{"n_layer": 8, "d_model": 384, "n_experts": 64, "experts_per_token": 2, "d_expert": 224, "d_shared_expert": 256, "activation": "swiglu", "moe_layers": [1, 2, 3, 4, 5, 6, 7], "router_score": "sigmoid", "normalize_top_k": false, "routed_scale": 1.41, "balance_loss": 0.0189, "balance_bias": false, "init_std_router": 0.0349, "lr_router": 0.00102, "n_head": 12, "n_kv_head": 4, "head_dim": 32, "vocab_size": 8192, "norm": "rmsnorm", "norm_place": "pre", "norm_eps": 1e-05, "positions": "learned", "qk_norm": true, "attn_scale": 0.177, "tie_embeddings": true, "parallel_block": false, "init": "normal", "init_std_qkv": 0.0227, "init_std_o": 0.0, "init_std_up": 0.0227, "init_std_down": 0.0, "optimizer": "muon", "lr": 0.0103, "lr_mult_o": 4.0, "lr_mult_down": 3.0, "beta1": 0.9, "lr_head": 0.00459, "warmup_steps": 82, "schedule": "wsd", "decay_fraction": 1.0, "decay_shape": "pow", "final_lr_fraction": 0.0, "batch_tokens": 131072, "seq_len": 1024, "doc_mask": false, "train_tokens": 839100000, "steps": 6402, "dataset": "wikipedia_en"}
Below are experts of layer 2 (counted from 0) of a mixture-of-experts language model. Rows are named router (the router's row for the expert), gate (a neuron's input weights, with its number), up (a neuron's input weights, with its number) and show model dimensions 0-127. Each number is 128 + 24 x the weight over its row's rms, rounded and kept within 0 to 255.
Before each expert's rows: a language model's description of what the expert responds to. This comes from a sample of Wikipedia text that the model never trained on.

# expert 9
Description: Ordinals and hyphens
router [146 116  87 116  92 142 151 104 137 124 122  86 130 173 155 126 117 140  99 129 151 139 182 126 107 149 137 117 115 134  94 101 149 123 139  82 143  95 144  88  95  89 130 109 122 126 112  87 143 155  64  91 128 149 100 127 115 130 146 175 158 149 110 116  96 131 136 142  96 111 107 157 132 123 115 124  98 104 169 140 112 110  96 129 144 141 118  86 148 107 155 130 113 111 124 175 113 140 101 130 134 107 113 151 172 127 152  92 137 154 144 158 106 102 193 106 132 132  87 104 113 132 156 171 125 130 125 122]
gate0 [113 100 157  87 112 122  55 120 155 122 168 156 103 134 148 175 102 106 126 122 124 156 132 162 153 132  98 155 134 149 121 135 130 148 118 132 112  91 142 105 128 114 120 125 157 131  86  53 136 125 155 118 129 150 137 141 148 120 122 121 105  98 130 110 107 111 128 135 122 153 123 154 131  95 137 119 122 145  86 134 131 133 108 151 125 108 102 156 115 127 120 141  73 123  92 160  68 153  89 140 141 126 131 141 171 126 160 156 129 117 118 129 142 121 136 133  88 139  92 181 171 119 142 128  83 148 122  86]
up0 [106 122 146 107 162 121 104 128 148 132 152 111 146 108  97 102 123 164 141  90 150 118 155 124 140  62 127 184 128 149 140 147 123 113 137 119 130 102 129 113 141 154 119 170 128 112 117 136 111 114 124 135 130 159 113 123 128 103 137 111 120 111 155 103 102 101 105 145 114 125 157 150 143 128 109  83 141 139 114  86 112 112 117 135 122 149 137 135 125 108 131  97 155  78 113 141 175 132 155 131 149 174 112 108 102 122  86 198  90  97 134 106 127 132 110 111 101 143 103 117 195  78 131 144 164 100 124 103]
gate1 [128 136  98 145 164 144 112 179 119 178 117  75 100 142 156 148 113 140 118 115 171 165 193  97  93 136 139 136 127 161 130 121 132 131 116 102 177 151 133 105 123 109 113 116  86 154  94 112 133  93 155 119 126 137 132 167 126 108 152 123  95 106 139 132  93 174 135 124 126 117  97 157 122 171 121 127 136 140 138 176 126 153  99 104 132 127 152 103 147 147 108 142 112 103 143 105  93 124 122 113 181 147 160 104 112 111 130 123 131 138 143 101 147  86 133 148 115 126 109 140 150 139 152 108  63 121 126 104]
up1 [ 84 155 166 115 143 160 141 116 144 134 156 149 146 165 118 121 118 115 156 147 126 107 118 129  81 126 160 130 137 135 155  89 151 101 124 123 120 122 125 144  73 114 105 135 142 111 116 128 147 135 132 143 134 111  93 148 130  97 101 115 126 101 112 112 130 109 113 105 113  85 132 105 146 130 133 104 174 142 170 114 119 151 117 129  95 151 121 148 109 134 119 128 144 154 112 137 116 106 121 126 100 140  93 153 132 125 115 122 129  74 116 116 110 117 135  83 147 120 123 155 134 127 154 154  97 139 121 142]
gate2 [121 127 148 123 116 130 121 125 118 150 124 149 135 151 137 141 135 103 120 156  60 135 118 136 155 119 128 115 120 142 110 117 140 122 109 119 180 153 133  93 107 144 142  85  95 159 124 152 106 146  90 163 113 115  98 123 143 127 146  70 123 156 165 100 150 156 130 117 116  96 129 131 148 219  53 117 106 126 123 117 123 113 120 131 117  92 150 105 122 133 145 156 122 175 117 124 184 129 125 116 151  62 131 101 136 114 141  95 100 116 130 138 112 158 135 123 131 124 155 127 187 131 163 133 116 119 122 113]
up2 [206 135 157 102 120 101 130 107 138 146 135  95 142 140 143 112  86 142  77 147 126 126 142  88 105 141 132  94 147 134 106 103 126 109 120 111 130 116 107 109 115 155 133 124 148 112 165 142 107 118  60 128 108  78 112 130 143 148 133  73 143 138 152 149 146 118 110 110 108 139 152 134 172 139 136 151 101 110 102 129 137  65 122 140  91 132  90 115 153 113 135 124 131 140  85 156 165 150 164 129 153 145  78 163 118 125 143 137 125 110  91 125  98 113 126 149 140 144 108  85 158 127 157 144 167 166 108 143]
gate3 [150 118 162 111 171 160 151 132 135  87 145 117 102 145 115 120 100 120 117 131  85 162 159 114 134 130  89 125 136 154 141  77 114 126 110 180 106 118 113 120 141 101 144 112 127 137 102 114 139 122 108 126 138 144 129 158 127 118 106 139 143 114  85 143 165 132 137 138 146  95  66 110 109 135  95 113 155 138  90 133 138 116 141 109 100 155 173 139 116 115 122 120 139 131 152 104 177 119 158 150 126 165 113  89 148 132 135 148 182 136 106 180 175 179 125 145 144 122 194 106 135 108  86 121 171 166 152 100]
up3 [162 135 104 117 110 119 129 141 138 117 104 178 138 116 117 112 119 129 135 138 186 107 110 168 115 141 132  66 141 127  85 131 148 159 203 140 158  77 133 125 133 148 101 129 154 155 178 169 169 160 156 169 122 116  70 149 128 139 127 116 113 126 145 134  94  94 135 113 132 179 127 104 145 130 115 146 100 139 162 104 131  95 131 100 106  80 100 101 138 139 127 131  90  95 120 149 138 121 161 134 132 132 114 163 112 114 138 135  99 170 102 112 106 138 126 125 133 118  96  91 155 161 121  79 145 137 121  94]
gate4 [127 146 130 127  94 154  98 154 107 106 177 118 103 109 141 130  98  91 147 151 135 166 179 102 108 145 123 141 162 111 117 114 118 129 111 120 107 136 133 139 178 158 103  88 126 152 148  69 160 138  92 113 139 114 116 128 134 119 118  96 131 141 156 102 138 125 141 155 114 141 136 137 129 136 152 125  89 121 125 117 110 116 108 154  93 136 166 111 138 151 151 145 137 100 169 161  98 123 151 125 171 143  89 105 138 140 171 106 182 137 132 142 126 133  92 119  74 156  96 121 128 122 118 158 134  94 134 140]
up4 [162 156 136 146 138 153 130 141 146 146 103 157 114 120 113  87  96 111 118  94  92  88 149 120 142  76 105 123 136 144 144 123 132  77 124 135 147 128 119 102  73  93 138 119 160 126 105 103 164 120 129 148 143 103 163 146 120 134  84 136 103 116 133 128  93 148 119 138 134 175 144 136 111 137 137 154 128 103 166 166 144  79 143 137 120 124 139  89 112 127 119 130  98 150 158 176 110 135 180 130 129 155 137 162  85 127 127 155 119 119 129 135 111 161 127 123  97 118 118 148 121 119 134 137 158  97 109 126]
gate5 [137 139 148 123 176  75 142 120 115 160 119 126 125 145 118 156 180 115  84 118 136 113 154 161 132 112 102 160  78 147 139 152 116 147 142 117 133 156 126 132 184 139 117 129 113 141 110 133 165 185  95 148 126 145 135 129 130 133 172  60 144 127 111 137 143 140 145 104 125 138 116 122 137 107 144 136  89 125 128 155 138 132 133 178 175 151 137 119 146 124 132 134 175  94 131 182 142  95  84 134 152 122  68 128 131 119 119  77 147 114  56 117 125 159 127 111 162 138 146  86 154 111 161 134 162 145 145 110]
up5 [141 151  91 131 127  85 103 139 113 134 149 112 184 148 112 119 159 147  53 157 147 129 107 132 109 126 120 138 130 125 111 133 146 134 110 137 168 134 145  85 145 147 120 154 107 123  52 146  93 182 127 132 135 143 134 136 124 150 141 114 132 124 121 138 142 154 126 129 129 133 121 149 132 110 107 145 103 127 112 129 149 119 137 144 160 162 138 136 161 110 142 130 111 149 115 161 160 116 116 125  93 154 117 107 152 139 161 117 136 118 141 149 105 110 129 149 128 120 125 166 133 102 133 124 150 150 138 104]
gate6 [110 154 121 102 123 150 192 142 145 121  88 143  65 127 135 119 142  92 119  94 161  98 137 138 125 125 132 105 127 124 150  66 133  98  74  92 124 131 172 113 119 106 115 132 116 111 138 125 175  76 107 138 128 134 130 106 147 168 118 133 116 138 131 141 164 147 118 154 128 151 151 163 120 163 101 126 167 124 141  91 141 112 113 163 159 150 131 150  98 125 127 139 151 116 136 160 137  96 125 128 161 135 140  84 141 137  97 127 126 134 160 132 178 106 138 126 101 119 105 138 100 108 145 160 146 112 116 101]
up6 [122 101 151 140 158 174  83 118 115 135 138 156 136 132 149 130  90 117 113 119  97 136 132 132  76 132 115 137 154 144 161 207 109 158 140 127 109 121 146 140 146 155 129 103 116  89 127 141 168 142 160 146 130 121 126 106 116 153 103 127 124 124 101 140 121  81 151 117 129 135 118 150 120 117 153  96 148 107 141 168 129 102 115 125 136 136 171 150 104 123 114 107 139 170 188 136 147 162 179 120 103 131 122 135 138 122 139 152 162 130 117 109 129 137 137 128 119 115  78 136  87 171 120 111 141 143 104 118]
gate7 [116 133 127 123 131 116 106 172 114 165 111 171 122 152 117  94 136 136 130 131 112 111 139 117 114 123  66  95 135 152  85 122 135 121 152 100 134 126 130 156 124 129 126 109  52 100 114 145 154 142 148 126 124 136 109  71 121 139 108 125 114 134 120 134 115 139 133 142 143 135 144 190 128 144 145 128 133 127 122 151 124  95 128 133 136 174 157 139 137 140 133 119 136 204 171  70 118 132  90 116 131 131 127 122 142 139 122 127  89 125 127 154 152 131 127 160 157 133 154 155 111 116 125 161 119 101 107 141]
up7 [196 133 102 125  96 129 125  73 121 108  86 135  88 134 136 166 147 131 134 172 109 148 124  98 124 173 134 106  89 145 118  96 124 126 126 146 150 171 149 131 114 152 134 119 109  98 122 125 127 127 144 133 138 107 148 169 139 155 125 115 117 163 142 127 120  97 122 109 135 123 115 136 127 136 125 165 133 128 107  73 125 105 124 155 149 136  99 135 108 134 118 134 158 181 121 121 100 121 134 131 140 131 105 125  84 112 136 132 187 112 102 124 124 150 146 117 148 132 163 130 104 127 104 132 148 132 144 128]
gate8 [135 137 141 149 116  92 131 124 137 110 165 106 134 124 109 132 142 172 115 135 149  91 153  91 116 150 103 178 166 101 150 104 113 133  95 140 147 100 148 156 144 103 122 144 136 130  87 158 127 132 124  95 134 100 117 113 133 140 162 131 116 145 128 115 110 113 137  92 126  88 126 129 137  97 119 124 127 125 124 141 112 103 104 124 120 143 113  98 153 139 151 133 149 148 130 108  72 141 158 141 130 160 142 132 148 138 107 171 134 149 148 127 115 130 124 142 156 118 168 124 156  91 112 145 102 191 132 115]
up8 [129  97 120 117 122 126 105 147 126 154 160 122 122 112 178 121  77 127 128 115 129 110  97 155 149 115 105 136 116 165 132 136 129 156 105 150 109 164 133  93 123 176 115  96 138 158 121 140 120  98  96  91 119 135 167 168 115 110 141 120 158 159 123 118 146 138 116 148 110 136 128 136  90  97 136 147 130 111 109 150 140 141 134 144 131 126 150 168 131 114 130 123 150  99 105 163 130 132 128 128  99 164 128 107 134 126 127 113 112  95 183 172 103 153  92 112 129 115  96 132 123 142  98 119 204 134 121 147]
gate9 [178  90 119 108  97  96 168 109 135 141 141 128  99 115 133 142 167  94 156  98 104 117 153 110 148 138 101 138 123 122 101 132 145  97 151 139  91 154 123 101 125 151 128 101 153 123 124  96 161 111 157 174 122 139 106 148 132 117 110 147 132 154 168 108 103 125 143  97 140 126 146 148 144  77 154 139 127 138 192  81 127 124 112 136 126 161  89 154 167 118 144 106 148 128  81 191  83 150 109 133 145 125 119 158 163 115 116 144 157 134 149 125 156 104 125 104 122 129 119 118  89 112 116 127 113 174  90 146]
up9 [180 130 184 123 118 157 126 117 124  80  92 144 120 128 116 121 133 201 134 130 164 127 137 144 114 144 132  94  86 110 158 109 139 163 135 181 140 124 129 113 130 108 125 115 159 140 129 143 144 106 111 139 137 123 163 130 127 116  89 129 155 138  84 127 112 161 124 113 123 136 129 170 121 120 146 112 100 124 140 164 106 156 141 101 139  75 121 207 137 112 103 122 130  87 114 104  95 122 134 135 135 112 131 129 134 129 138 140  96 123 107 173 129 137 116 141 131 118 131 103 160 141 104 146 121 144 124 111]
gate10 [186 120 137 140 107 131  97  53 127 111 149 111 111 117 159 112 106 115 147  70 159 145  79 116 152 116 116 112 180 161  81 119 126 119  57 109 137  95 127 165 130  95 119 110 117 128 128  95 157 144  93 111 126 131 114 164 122 106 113 137 124 127 132 107  96 135 127 118 128 137 112 150 108 120 104 154 131 122 147 154 131 160 133 117 144 115 138 133 160 150 104 100  89 136 152 125 101 136 141 126 123 113 165 141 113 141 107 147 130 119  54 126  84 121 106 109 122 120 135  96  98 184 140 143  97 160 138  97]
up10 [159 122  69 141 142 151 161 174 137 145 100 142  87 142 139 130 127 122 124 180 117 121 102 128 134 154 120 123 159 129 121 117 113 113 115 142 114 161 129 122 137 136 129 107 130 156 128 169  79  91 167 175 110 128 145 105 104 152 148 140 147 149 164 133 162 157 129 167 166 126 144 130 114 136 172  70 153 142  89 133 107 121 121 155 127 140  95 115 115 143 143 132 168 171 122 169 128 110 130 124 130  94 118 135 152 126 166 163 133 116 156 152 202 128 123 120 129 124 134  97 130  80 143 121 115 142 113 132]
gate11 [ 91 104 120 110 141 152 129 127 109 167 145 109 132 160  93 145 131 163 126 110 166 104 152 128 136 106  88 169 112 151 121 102 135 136 115 125 102  91 137  98 124 102 104  86  95 135 117 158 175 179 127 131 127  94 106 104 103 127 154 152 124 111 128 104  84 130 126 124 127 151 121  89 115  83  86 104 145 126 152 105 124 131 136 189 152 146 199 109 110 148 145 116 125 128 113 139 106 147 139 121 141 163 113 126 106 121 152 155 132 155  97 152 158 124 178 136 157 128  95 147 158 125 175 127 116 119 129 133]
up11 [117 134 157 148 159  60 158 110 127 145 162 153 126 112 126 164 103 152 105 115 133  89 109 131 109 131 107 130 112 151 119  86 117 113 122 167 112 157 109 128 160  96 121 126 139 102 149 192 161 151 131 138 118 112 131 151 118 126 162 164 131  98 118 140 150 136 123 158 145 144 135 120 102 128 146 120 122 129 100  90 140  73 146 138 147 131 149 125 105 115 132 126 132 151 166 108 103 119  78 120 138 116 103  90  95 125 154 131 115 151 116 184 132 171 137 113 119 145 123 107 153 124 154 154 104  89 144 141]
gate12 [108  97 139 143 162 119  97 126 144  96 150 119 127 157 148 118 178  79  85  97 135 134 138  90 143 130  88 123 125 125 158 129 101 172 126 115 107 111 133 108 111 124 136 119 173 108 147 109 130 107 147 119 135 103 174  85 133 109 149 139 131 156 112 142 111 145 142 105 132 156 124 155 144 170 155 128 142 125 122 134 122 106 127 126 159 109 117 106 124 101 115 108 106 112  84 131  63 100 106 138 151 134 136 121 126 124 147  69 139 141 154  95 171 141 164 177 137 125  90 122  87 131  97 118 117 129 108  75]
up12 [140 142 190 147 124 119 112 107 122 136 122 170 109 109 166 151 130 107 111 108 153 101 121 140 127 111 136 129 118 129 127 104  99 145 143 101 105 128 148  98 100 138 118  65 141 134 189 137 122 103 120  98 114 117 112  80 132 119 124 144 125 110 132 142 126 146 136  70 102 179 128 111 165 115 141 159 134 101  78 108 131  86 136  92 131 150  75 174 140 124 126 121 109 126 110 143  98 150 123 129 129 136 125 101 132 128 131 106 127 124 194 130 171 143 160 177 147 109  82 109 116 106 106  88 136 146 122 129]
gate13 [144 152 126 147 183 149  94 185 121 165 106 163 120 136 184 131 134 119 158 143 135 154 153 156 119 170 102  95 182 140 133 116 138  98 132 124 126 121 120 136 110 170 133  95 124 142 127 136 120 110 108 139 129  84 109 147 139 130 143 137 151 128 127 117 125 100 111 125 124 103 135 126 152 140 134  65 119 107 131 101 103 139 116 157 155 131 149 109 165 127 152 161  83 113 134 135 152 158 125 127 164 158  97  98 125 138 141 123 151 127 180  99 181  88 132 126 115 125 163 138 126 141 137 109 110 141 147 101]
up13 [105 133 151 123  66 135 138 124 116  97 123 119 159 136 135 150 137 145 145 125 209 128 123 145  85 116 150 133 132 158 170 129 121 133 116 104  94 142 164 106 119 104 138 136 161  91 136 111  88 138 143 101 134  87 108 111 135 126 152 144 103 115 114 155 108  78 115 123  97 177 125  93 121 113 129 145 139 139 166 145 152 124 129 107 117 136 138 190 143 122 114 113 154 110 140 124 152 135 135 137 119 114 101 137 153 127 123 138 122 123 109 111 132 121 130 178 138 141  94 116 110 161 153  99 171 111 124 173]
gate14 [157 105  65 125 145  98 126 134 104 102 131 171 108 119 140 126 129 112  99 128 160 216 121 122 141 106 118  90 149 124  95 152 131 155 135 109  60 126 126 131 139 102 117  98 104 104 118 118 122 140 147  79 123 162 125  95 121 122 113 129 130 105 122 142 133 141 125 131 115 168 177 103 139 185 164 121 141 126 107 117 128  93 129 149 115 116 129 136 135 132 132 129 134 123 148 138  85 196 110 119 156 103 139 143 126 131 153 116 146 109  88 154 146 107 150 146 136 123 127 110 142  84  92 131 105 124 143 117]
up14 [ 89  98  86 124 111  84 137 148 128 118 135 108 138 163 162 135 110 166  98 145 147 107  96 149  79 121 128  91 117 112 108 141 143 123 136 135  70 148 133 124 143 114 150 127 135  80 131 141 146 161 135 124 131 113 100 132 108 142 108 154 148 101 116 112 117 124 104 144 119 106 118 159 113 190 137  86 140 144  81 189 143 105 125 157 191 130 188 188 156 122  88  95 111 108 135  99 148 156  85 115 134 101 181 139 152 139  82 113 149 142 112 144 135 119 106 151  95 135 157  99 166 102 113  97 131 126 144 104]
gate15 [116 155 132 127 145 121 119 104 115 159 119  99 119 102 155 116 134 140 139  98 139 113 134 148  78 121  78 100 133 102 148  22 146 115  81  79 158 139 139 121 123 125 105 191 113 172 150  87 116 135 118 124 129 175 177 137 116 154 162 132 139 126 121 124 110 128 122 155 125 127 140 186 130 152 123 109  83 129 131 137 110 100 135 134 144 109 122 124 163 124 101 136 156 117 147 114 157 127 134 103 117 143  83 116 117 125 156 124 146 131 122 134 170 144 106 123 102 130 135 110 148 133 161 114 148  83 144 139]
up15 [176 148 140 133 152  86 115 140 115 140 101 135 138 140 155 126 125 114 110 106 141 127 122 156 132 156 106  66 159  98 126 117 120 129 133 143 175  90  83  86 140 130 124 153  83 145 135 180 146 147  99 165 137 109 154 139 114 138 163 139 167 130 168 164  95 103 116 173 104  76 126 115 141 119 150 121  85 133 135 119 119 121 141 147 176 152 119 166 184 149 147 126 122  90  51 150 132 116 149 138 141 170 159 136 116 123 140 104 125 139 176 121 142 132 130 163 165 128 139 149 123 199 135 140 129 113 131 154]
gate16 [ 92 131 119 117 124 117  97 101 144 112 135 124 144 154 125 113 157 149 136  97 137 122 121 153 131 117 208 172 133 120 170 129 111  85 129 127 128 138 156 126 114 144 121 145  91 110 107  87 105 137 112 104 130 137 128 115 112 140 134 144 126 118 168 111 129 101 130 127 135 162 163 136  93 111 103 159 134 155 126  80 117 136 101  70 107 106  98  92 148 132 121 127 191 133  68 151 132 166 149 115 118 154 114 117 122 134 151  50 103 130 121 122 124 153 162 136 115 107 127 102 122 127 126 140 102 118 146 107]
up16 [145 116 121 157 104 169 113 120 129  83  82 117 118 119 160 154 180 113 150 150 134 138 118 138 138  95 177 149 142 144 136 101 127 148  90  97 141 133 132 114 135 142 110 134 123 130  96 124 121 129 130 109 117 128 144 116 129 133 129 157 163 149 117  94 111 100 129  97  89 114 144 148  81 157 100 127 144 126 132 109 135 111 130 112 155 170 127  76 129 112 163 134 113 184 162 147 126 135 136 128 129 105 123 112 182 129  98 139 121 130 142 121 133 161 125  91 138 125  71  97  96 116 105 133 118 139 118 142]
gate17 [135  98 133 115 126 140  88 119 133 157 163 114  94 136 151 142 142 147 138 121 127 149 154 153 120 195 111 100 112 119 119 173 128 137 155 121  87 123 150 153 171 154 132 164 130 106 161 146 110 104 155 139 115 117 109 141 127 112 141  83  99  85 131 136 121 119 136 155 152 140 134 146 110 149 148 166 172 112 114 107 117 112 157 156 105 107 133 119 119 123 127 129 142 140 135 143 113  97  90 107 148 134 101 117 149 119 137 120 156  95 126 107 127 124 142  91 132 132 100 155 145 115 123 172 106 134 140 141]
up17 [156 154  87 126 100 150 158 146 128 111  99 140 153 117  91 208 129 192 161 127 120  97 121 143 140  97 146 103 118 138 161 108 112 114 120  71 139 180 126 135 139 136 112 128 149 130 122 122 128 135 161 104 123 148 115 161 117  87 148 117 156  89 115 113 152 195 109 101 116 140  87 125 148 118 131 122 115 134 111 107 114 111 129 137 140 109 163 113 152 155 136 142 141  81 131 154 109 144 105 114 149 153 120 181 108 112 155 165  99 159 199 117 130 145 104 158 118 130 111 118 133 122 144 115  87 106 139 149]
gate18 [120 124 160 115 119 110 143 104 128 142  99 131 130 143 168 106  83 140 108 121 118 102 134 163 114 101 112 152  94 135 111 137 140 113 126 110 137  66 129 121 128 156 137 170 148 101 140 125 150 157 155 144 134 138 129 133 144 135 127 113 113 147 117 103 104 122 121 126 134  98  86 147 105 161 178 116 108 127 171 128 135 118 116 119 155 104 125 168 162 138 103 124 108 101  98 125 112 134 127 127 164 186 136 103 141 118 126 155 180 114  94 145 104 106 131 105 133 120 129  97 128 133 114 137 115 109 148  78]
up18 [ 93 162 131 146 163 123 137 166 121 137 117  85 137 113 153 115 105 133  91  80 189  97 142 151 124 121 141 132 154 166 118 104 108 131 128 126 134 132 118  76 162 143 141  93 161 137 117 170 130 168 123 127 132  99 132 101 121 104 132 147 121 143 106 145 155 120 125 156 130 124 143 125 171 153 133 156 125 142 151 116 114 114 128 168 105 110 128 124 140 122 147 114 105  74 123 130  61 128 101 139 122 119 144  85  99 137 152 149 122 112  91 139 141 128  95 160 113 111  82 102 150 127 191 140  99 111 135 147]
gate19 [115 152 138 111 144 148  94  87 119 140 140 127 155 116 141 152 161 171 113 166 125 110 134 124 179 102 134 155 126 130 100 144 143  84 114 128 147 136 117 130 134 109 147 162 138 128  79  79 141 118 160 167 133 150  96 164 132 120  97 125 128 133 153 123 128 119 133 166 150  99 107 109 127 105 123 142 114 139 185 125 132 100 120 123 118 126 113 135 123 136 138 141  83 129  61  85 149 162 135 112 118  82 108  94 159 116 119 119 110 117 109 126 148 118 144 136 147 132 127 161 121 137 199  88 133  86 110 141]
up19 [145 128 115 125 170 145 119 147 131 131 121 130 150 130 109  64 132 146 108 124 160 139  75 126 133 165 106 151 119 149 114 107 115 141  88 107 134 142 147 124 154 150 134 113 121 129 154 132 110 124 136 112 143 142 173 146 150 145 111 111 143 140 130 127  95 110 116  79 115 118 105 123 201 136  95 120 133 109 127 112 155 125 123  83  92 141 105 147 128 126 132 106 118 154 118 132 152 166 116 127 135 157 141 129  96 115 139 104 143  86  93 143 128 146 176  79 149 127  75 160 150 117 130 107 146 100 126 118]
gate20 [154 134 134 101 155 136 124 146 124 125 143 121 134 122 108 130 158 120 142 160 116 121 208 125 113 114 172 118 152 112 147 167 141 143 123 143 131 158 105  82 135 117 147 157 122  83 146 131 154 140  99  97 134  84  88 117 125 173 114 146 130  99 156 134 168 151 158 119 137 189 108 157 123 122 154 148 160 126 156 133 130 102 132 107 116 154  83  88  90 137 129 131 129 136  83 161 187 151 150 135 175 151 103  85 204 124 133 124 166 162 143 152 125 134 166 148 149 129 156 103 118 127 101 119 157 164 147 148]
up20 [162 105 108 116 121 188 160 143 124  88 132 105 116 126 112 118 145 141 159 116 127 116 123 120 170 106 105 172 170 104 175 153 129 123 138 135 143 118  90 112 136 122 107  82 120 113 160 118 142 103 129 136 126 153  96 110 109  80 131 142 114 187 146 142 151 113 158 148 127  97 151 144 108 131 151 107 126 126 112 133 118  90 126 119 132  99 113 121 139 125 101 141 153 149 139 135 134 187 108 146  75 105 111 134  29 138  95 110 111 131 127  93 158 159 153  92 116 130 134  75 116 126 145 138 142 129 135 100]
gate21 [144  98 132 121 134  84 138 150 167 139 121  92 136 134 120 124 102 117 127 156  87 175 171 129 138 125 195  98 141 134 115 116 112 118 128 145 113 115 147 108 147 115 133 101 119 123 142 119 138 132  87 132 121 151 136 150 142 127 118 135 126 159  88 123  89  99 143 111 157  82 184 121 123 110 134 167  84 143 128 118 114 115 111 141 125 120 141 103 150 122 147 113 115 157 100 105 142  98 100 111 134  73  91 128 112 127 142  95 130 147 102 116 134 148 168 165 168 124 113 152 106 180 161 117 135 115 132 123]
up21 [169 129 125 143 128 150 139 121  95 147  63 149 176 118 136 136  79  88 122 156 137  99 128 136  88  85 109 109 128 124 152 114 144 108 132  95 151 133  91 122 143 156 115 131 165 138 116 121  62 124 115 144 130  98 135 139 129 137 126 114 139 105 156 113 109 157 146 113 142 152 142 149 128 185 109 116 124 136 117 177 156 115 123 119 138 139 165 150 125 136 127 110 144 170 138 149 125 125  82 136 118  84 154 137 120 109 128 145 148 133 131 137 157 101 159 129 133 143 122 116 190 156 113 139 127 119 132 126]
gate22 [176 110 131 123 106 113  98  80 137 137  77 135 107 136 159 132 166 116 120 102 156 126 141 112  99  82 156 106 128 119  85 103 121 104 139  93 135 138  70 138 121 161 143 136 129 132 129 156 165 183 117 128 112  78 115 105 117 136 118 144 135 133 160 155 162 124 116 150 143  97 131 171 142 116 144 110 187 142 131 151 128  90 105 135 155 112 127  88 130 132 102 138 127  96  95 151 130 122 105 135 104 146 140  88 154 142 106 122 115 117 123 169  91 143 158 154 159 116 133 137 109 120 161 117 149 121 108 177]
up22 [163 104 116 133 130 127 144  73 112 152 120 162 145 115 141 119 152 109 112  87 108 117 122  92 119 114 148 120 117 109 123 119 125 113 133 110 124 113  89 127 141 140 127 167 108 157 135 152 184 107 129 104 123 115 190  69 118 140 113 121 132 119 139 163 125 161 128 165 126 101 158 153 107  79 132  90 119 150 154 143 122 179 121 133 142 148 128 167 134 122 103 146 121 174 150 185 104 120  81 119 127 162 135 105 122 142  96 126  61  98 152 137 102 139 151 172 123 125 131 163  96 146 155 105 145 137  93  85]
gate23 [161 133 150 105 185 116 149 123 115 145 131 100  92 115 170 114 101 136 119 145 125 156 141 139 160 126 108  72 103 151  86 145 151 139 134 119 173 144 154 138 122  92 116 163 183  80 130 124  89 120 118 152 149 138 151 125 112 135  98 150 130 133 113 103 110 115 120 105 120  96  83 117 102 100 168 115 129 119 125 134 144 107 130 110 112 123 166 128 150 123 154 123 125 109 119 115 106 126 130 117 123 149 133 122 130 139 140 117 140 120  81 146 169  84 111  62 116 131 115 162 105 171 153 129  92 118 114  81]
up23 [114 119 172 133 128  97 148 153 152 116 107 126 166 123 153  99 166 139 104 133 143 153 121 186 133 109 114 118 144 117  91 141 128 134 111  96 148 124 118 111 137 161 128 117 154 127 119 145 125 111 142 125 110 105  85 139 156 115  97 129 121 116 116 150 120 156 121 122 121 108 129 156 142 144 114 170 104 128 109 111 134 120 137 148 103 116 154 134 133 149 148 110 127 131 138  95 152 185 155 126 132 116 136 101  84 125 116 143 105 120 128 139 110 140 138 152 117 127 103  90 118 129 133 148 142 130 103 143]
gate24 [137 144 133 146 131 142 133 160 134 126 130 113 119  93 125  90  94 147 147 106 179  91 150  87 106  97 156 128 127 143 147 120 116 140 141 103 164 129 135 187 116  85 155 158 175 152 128 155  99 141 115  74 136 101 135 105 140 122  73 175 145 133  95 174 121 104 135 123 130 145 111 137 117  95 127 156 173 115  80  90 137  63 127  99 144 120  76 140 106 130 150 118 113 129 105 121 112 114 140 114 142 100 118 192 131 123 117 154 166 119  89 118 131 167 122 110 122 131 138  99 146 103 135 114 145  72 113 140]
up24 [117 134 134 138 183 122  90  84 123 116 106 138 124 157 126 118 160 126 124 160 127 117 107 123 139 159 135 130 153 104 159  86 137 139 147 103 157 117 155 146 145 128 157 160 190 154 130 164  99 152 130 142 122 128 111 149 117 113 145 130 144 121 103 124 115 146 114 143 135 140 152 116 114 139 124 115 125 130 105 119 138 115 120 164  72 102 147 117 148 126 119 122 108  98 147 141 103  59 121 129 128  97 118 155 127 136 120 142 172 146  72 180 101  99 132 174 103 128 125 117 155 142 135 109 129 120 119 117]
gate25 [139 161 120 102 108 145  94 111 130 144 102  95 137 120 105 146 114 144  67 126 123 133 108 142 100 111 108 103  78 113 120  90 122 129 104 117 179 159 156 120 122 126 140 120 187 122 126 122  99 133 172 141 125 122 118  80 143 175 126 122 127 112 128 106 141 135 123 123 141 109 104 113  98  95 152 131 141 140 117 151 106 106 128 114 117 103 180 156 145 135 134 115 142 149 137 156 159 178 129 125 171 166 157 103 156 133 111  88 120 133 141 150  99 115 128  80 131 130 122 140 155 133 126 123  89  76 114 128]
up25 [157 149 143 132 149 136 127 129 129 175 150 115 110 141 168 122 139 135 110 109 100 181 139  82 130 124 124 169 128  94 106 146 148 167  98 158 113 154 129  95 156 134 114  86 152  91 106 121 125  88 107  63 140 120 149 161 155 151 158 168 130  97 165 152 153 142 131 109 139 110 116 131 110 121 170  96 109 148  79 130 146 108 142 105 137 109 114 165 127 149 144 143 120 145 112 138  81 155 111 134 163 161 111  86 163 140  78  93 143 155 146  88 142 149 106 138 121 135 162  85 152 176 116 108 117 152 132 101]